Below are experts of layer 8 (counted from 0) of a mixture-of-experts language model. Rows are named router (the router's row for the expert), up (a neuron's input weights, with its number), down (a neuron's output weights, with its number) and show model dimensions 64-127. Each number is 500 + 50 x the weight over its row's rms, rounded and kept within 0 to 999. Numbers have three digits each.
After each expert's rows: a language model's description of what the expert responds to; "mostly gets" lists some tokens that are sent to it at least half of the time. This comes from a sample of Wikipedia text that the model never trained on.

# expert 55
router:558497458488485520520416488525413561506462557520541504536558606542513509572429633494466502507541532465525406488400501457513488487582483522487453493478506509577476480430560545477474561507469495
up0:508483474529449482450485505540427475611525505535543583621510452524449400634467448445462480493469451559488585458466424565436477551503530534487564524460482423484444462472559429531449558555477569
down0:489464496485481549553461535461558557494484461465526472455547546433543478416471553432428519467503538451535401418522515437498595435470528518604530489526445481540453477490425521571547416461553501
up1:440498485530534615406370501476532501551495491459481488519522608604591515453588510531446463447511437508469593621538502429493535532571544502464513496483573490567490539399516522582506503545486534
down1:517558466572416551451539503552444420554576563429532522510558481477430588530499463504484617581496578472565449429483497462461477390460489573502612477528518489468508487573520610454478549449531513
up2:494491514486496406466477461516564594482479525511518457466561504533427488636413486547481555487549530554477559510431471609536570521542483476503471501430530507556499440469437435503554621513565550
down2:484593543537584409510450481524506475539511480467484526550424479496427489476530518479480480500452345413504436630430435515433533469585499529535391539527525481459518509496521536535476496571503513
Description: Nationality and possessive endings. Possessive 's after names and Women/Men, plus nationality or place endings like ese, ian, American, German, Cincinnati.
mostly gets: "'s", " American", " German", " States", "ople", "ese"

# expert 51
router:553561453443556450559451441544446449445454543553547550555556554462554555552448532548446555544448549455548456549456538448547446437556442550447446552549555449554449559447548456453539552479448456
up0:526500491435528439436389562525455493548474505531522471419475562534479517558465513595482593487555444463464354524594549463562504530532496536548521524464471549606540504570471452424551497467502500
down0:587473497547412478489466577477505555596522539581371509527488560539435538502548638484509422496518478544510403489578535500436494460515568492474494457462464469509523528536512550573468500477457479
up1:506581457481453460512450474452488483421500580493439454585462431552504562550442523468499466560506544485464459561495552689532513463501566547503500493452514479528490575480507516483461472510498502
down1:493524506574577520556428503510540512611502462549549439546539525532506435513496549540493465508497461495431457579545503408417471591476476581514551469417454412464465598482489465442491548443481464
up2:498483524481562486481526495516493488560511533585466576473470548507475542478538509555443585499531489507495420515410480513488543465597463495500391533580509498468542508465532539477517546534418478
down2:616461550424468518487450488517488504499493470486511557469511488489555500466521526536529541408438463548460437556469529510470494496549519490472551555425554542501470605505502521469467437436480433
Description: Word-initial stems. First pieces of split ordinary words and names, such as ab in abstract, con, comm, Leb in Lebanon, and ed endings.
mostly gets: " comm", " ab", " con", " bu", " ag", " pop"

# expert 28
router:556553452447550456549441455555453453448457540552546548556555559469549549556447530552445561545438547450554458545453540451557455443548442544447439552544556444560446553444539456446543543471454445
up0:437483482429433596525464517592502519471532531471504581525460523483505435490522587581445463463532513488538576482510508517458424419595482510479537535468419602621458601497478567462543575473447479
down0:499576472502494502495457464535504463467566536436534502473507433462418448443503459442534514388492419497474401461469484505575559414412550521585472479495481591442610592512525518537557471512500564
up1:524525404481505458598524422521463492383558512486483544493467537535560514548549575458440594540569452526480471482512496529504454485530511556503606448529504508548521550501491522490487462467521550
down1:486554577594546559530546411442474477505540528547408618546485566538574534466579523525438508514475469482541518531575431453499523521472511408513581612529453590377553479501505444547542498456396567
up2:597601562399500448490579512493478528526541477499462536525564501558495492502502484502486481502501513472515446475449396485472439545450412533457406398618587435470411498479563450565527535464563455
down2:433437495496531454467485504450527531554507522460498491498512489496430488449600575475562584499517496521462520480526534492538519554427512510453480422562483540539480413414523461549464551403542552
Description: Broad mixed tokens. Common word pieces and function words spread across all text, such as Loc-ation headings in infoboxes, of, the, would, who.
mostly gets: " would", "000", " art", " un", " f", "over"

# expert 56
router:549551450454548457557445450546440459452462540547539544549548546463558554554448534556448561555456540458560459554459548440546456439547445552450445560551546450559454556442540460445541534488440446
up0:600537493478449420496433541525514439539495508460511528628625549495448420566518437474496585488559480508500515528448439542448416457487582538438526615488460453566456510500506493464444375464568396
down0:516427512501516471534478411528514548537495506493504519489556528478556456522548555609509543558494470515537548513493418455565474518480445517473495481470413526519551431583588626571507445453512501
up1:483519484483497534525552403588453607557452445452422586482559576475520619493527589595497446467489454514538601505475464453522558495437437525514547524403496397568511672453516538549431482525480490
down1:455424552451470433519468509537549583582501538550510582442553520540555520552428434530550442408523510449423556534434507530504506534477492598509481535525554476506403568414496533420435579407516418
up2:426575501546513409479454518456434456517486447532485449555485579422487594535563421516524499585510453515553331510500469473487499523460504594434434419462580410567444527468505465495535448461502539
down2:555508436557530566509504425511530470521451526458490475554507421536479488431455534564524468413489523462528451511522487465423511495447459573469505560489543379517342591439531408518496512539453481
Description: Sentence-ending periods. Periods ending sentences, often before The, He or It, plus table pipes and capital letters starting a cell.
mostly gets: ".", "ed.", ").", "s."

# expert 59
router:555551454445553452548440454549438452455460542546548548550548555454557555551458541554446551549450546449550455546453541450553457436551442548447450560536544447564448558454538458449538542491450448
up0:476422435511594422479450474509544360481594472515543507433533568425541458524491578494491382537503514503606491545433457484597484514529550545519459501532570515575460572438590452477517589455483437
down0:477425517566535438597548499544478452476552501499445495520577512520513520506535441470586507508539511561489485538483503580494554440558514600555524363450516528458409344417534454442434479456558494
up1:480577479443523501515511526551541467552577501510456570454543505486515519480520464536465584551458430460565517464504495473500482507381537510491435535523541568475431488457524518474512503567429420
down1:532573482524411534525509449475530593468534485528477483504425548488511411503462475444511436437531484392368501616496501470506554506510571499516493493526494480516528524497509433538528553477490564
up2:583542452478494540604518595572463444476494446580524473512596487471552469476451585408534543539539498441474504594450523428520404547496521622418546546552520475382510492521642533462444527453516526
down2:526454432473462509389392508520428522517477534499484449440558462488490575534514492496406478498427440467516462467401504464501585433479496475526448494477502512593517437506435459543525472511418559
Description: General prose tokens. Broad mix of prose tokens: sentence periods, by after followed, of, and inner name pieces such as Ru-iz, Chihu-ly.
mostly gets: "ese", " States", "ina", " then", "usic", " later"

# expert 6
router:558561455458564460551437446551446454451455533555539546548553560456547546555456537550450560550460535449553445537462545449554454429556441555448449557546550435556450557444539463449534544473450438
up0:532433529516420559466448450514435590493644467405468418529451525491485617511481428478447515523472538541561573435454488413508422501456522468434546530530599447544388432524489458393502531485475434
down0:470355521440502569442504469500576511544493547531575486482473528612532490526560408482586550376440408505471477490470445476471468520575520451483489508506527568536501447558542441481553596448541530
up1:490543508504620480517478558504537406505536528578476449586429528534585446453527465468561553553501563493440451514488479405535516532516482430485456587441526545519472574489595446513536513533461494
down1:493562518550545454439569463488513507460395505480473486504489462553543573524492578454555445544628450447533516442476473508392469499540577582500458496502509573514486493413515534526588528489331373
up2:481524468484558577477515451474434484504479433422547422503468450561493571478500544564470564568487494441482423582505498471505445518466439557485497472538607506432509507472499432428532540479442481
down2:420534544493517470478567519498520504450506497581493480422428548560508503477557492540531481495444595561618445516490447550496418428455549454528494433522545505443505490421478496493443447514449494
Description: Foreign name fragments. Inner pieces of foreign personal and place names, often Slavic, Portuguese or German, such as Oliveira, Warsaw, Srijem, Franzi.
mostly gets: " Fran", " US", "out"

# expert 37
router:557555444452560451547448455550446459454454544560554548546548549457556551537443530547450550555451549446559460560454552452546442449554449546456440556543557441557449549444545458451547544489451444
up16:477505597471531588527523550499500439483450583538512565404515466521479512573437491662437575545430534514447432531490551490482524475555545563471508522520535576497450483459554414446484459502417488
down16:498550585518534531458498496405585445468454491509579583492474409428514591572474517424547470493534513444432489497566427521520473504493469526502564509513557484613497506513438443481558501524472531
up17:448514488471480420506472423481520498443478550465517548457456607488568634468490526417501457528426486506526534583506541515495494489543580485441533436553540544490451536492595456486478610468577581
down17:689518403476485537507467553467503498506459449558504500528527628536411477467504470544595466469533537449627548513517595531522547550488516532491537398443551430550544496492543619565387537536517537
up18:508525395537526531531387508470490507517540501402453454550575436475473425536488465491479471518452548607386487528479463472500366508532453418410501498420498554519516531423494517522580563478439550
down18:547595505488578497497489480545493500522597555457555398499568546601456424525499648452522484454510560558572551494488515470600424540540383453567557466459445488480523478525485499542481483589554501
Description: Word-internal pieces, careers. Middle pieces of common words in sports and music biographies, e.g. matches, playing, character, career, released.
mostly gets: " co", "velop", " found", " he", " record", " made"

# expert 0
router:554555459438549453555444465552432452454458537555540542542554563459561544548451524544443562549452540466567453541464537457561459428552451559456440564549553452558460534453549467443543546476455455
up0:573481448545563479636487505473556459587480492507549568505496544588569481422507537430485500409507554440593399416526527530550497381524482476467488485610549510447509416533546517471469463525451471
down0:480510460348502531470444555555553483518438540441567459553482465505466509518521459541525541542493478513508526591531542435510457438530431595560535548456533514510507422475495605462546547545475508
up1:453554535478525534511529505618481343492562491443468604485563533493586466558487533583478535472483623501459518522556521438556509493478500527500482554534557633512509469442488522421471534549514404
down1:598481513443499486509525461500447572479482496495492455441430568488523555497542522475477495444508530512527498593475550605501509443487468563467424519441513453365500478491584451472452447524543491
up2:478565453548467411494491459485431496539534402528488526542472571443537466495556492494487582455583499541535486456503474504555453525503558613505496421546469430397452468425548576505498479464507339
down2:539465485453503455469464586486453484586512476484495481556440511586462432405484476524508524513478558419411406447509503541436557522556565479581454532490656388490417435506450544603594557485584489
Description: Mixed word fragments. Mid-word fragments, single letters and digits across varied text, strongest on album after Studio, e.g. oc in association, 0 in table scores.
mostly gets: " cons", "{", " album", "oc", " cont", "ism"

# expert 45
router:553552449449554455547450451548442452444453539554547548547562554462557553545444530546440554547454550448548457555453540445556453438549444549445449556543553441551453555455544454450546550471449445
up0:535364477583488573490483456524580555519582516463545464460497618501510536603360379500502559520462438511551477511423506478405526347552516579574555529468538557503508445444473437502485416576537526
down0:470475559514554544493524571539451626581540467429512537488503589520493461413514495504528565485459479627460545592495546531464506496496540516518516514475465528517437479377548470493517568398486519
up1:510516552522492454545472543461546524487436594580576455540586469498551484511622430547490538517505544427555491574532536423483470552570564458459491492586424537464525534497469423597474453503503466
down1:528443556518474457443599464523528516506451454410468538428564511506405451430576557573478434560428497503575510456480553595512499531480557506422469462486582509490443510501465536475509406461492587
up2:547465538449502594448499552493499509391464562569587523464431568550504509461447487516542552522485433460515634468506558491513564476555500454554497351546459439510526565473475481556468526605485429
down2:508488415508535521481470432429531507434501495534518470514520514456506497570522529532506492526486486475513606525569468564465548385491539499420516462507529528482489545475463424551493458446490499
Description: Scientific name pieces. Middle pieces of Latin taxonomy names and technical words such as Microbacterium, Alphaproteobacteria, synthetic, plus Lieutenant, visitation.
mostly gets: "bum", "act", "anc", "ac", "ib", "irst"

# expert 24
router:551566460448548447552428470544443464451443531562548546554555549457559549545447525554442560549452549459549456548472535447553439446537445538444447559548553429565452559451533450454534532488439445
up3:439537516517511479464506488526516513551511471453512506516503510592525534527418454534509574514533498419497455510546471525421536477478552469466444528518578440434516601417487498496451499517456464
down3:485430426462500562484508505547481544453552609448486479560501478518433546454512609453455448435497537560489487459556537445517491496654502501553588430419485499495537423458396414506418516451436533
up4:555518542471529586551452586465503600554484476605521547520475490517480517384408495391571503643500415427564512531505493440485472452484417566450535458473536431485407541564545469412426532469448522
down4:477452490526652468447588495506604526610561443493550525441498541469569432496449487598506611554556491582473561493452571544524449504538480522495592436497453560515411426482613558512467518550456534
up5:419537502525431544528447503541494575526428515529504493466600476501470556553449503473458436546467492512473449477553526440560500518548523508461462538468477488514496559514556490557516552460513474
down5:514565547535418454473480584512453548396624602465519511552514541588531476482517539545464557413494398441445484468456529510443586469494434555609520449452499530529521469564412478443478447532510525
Description: Auxiliary verbs. Auxiliary and linking verbs in narrative prose, such as had, have, has, was, were, been, would, often in had been.
mostly gets: " had", " have", " has", " been", "ould", " would"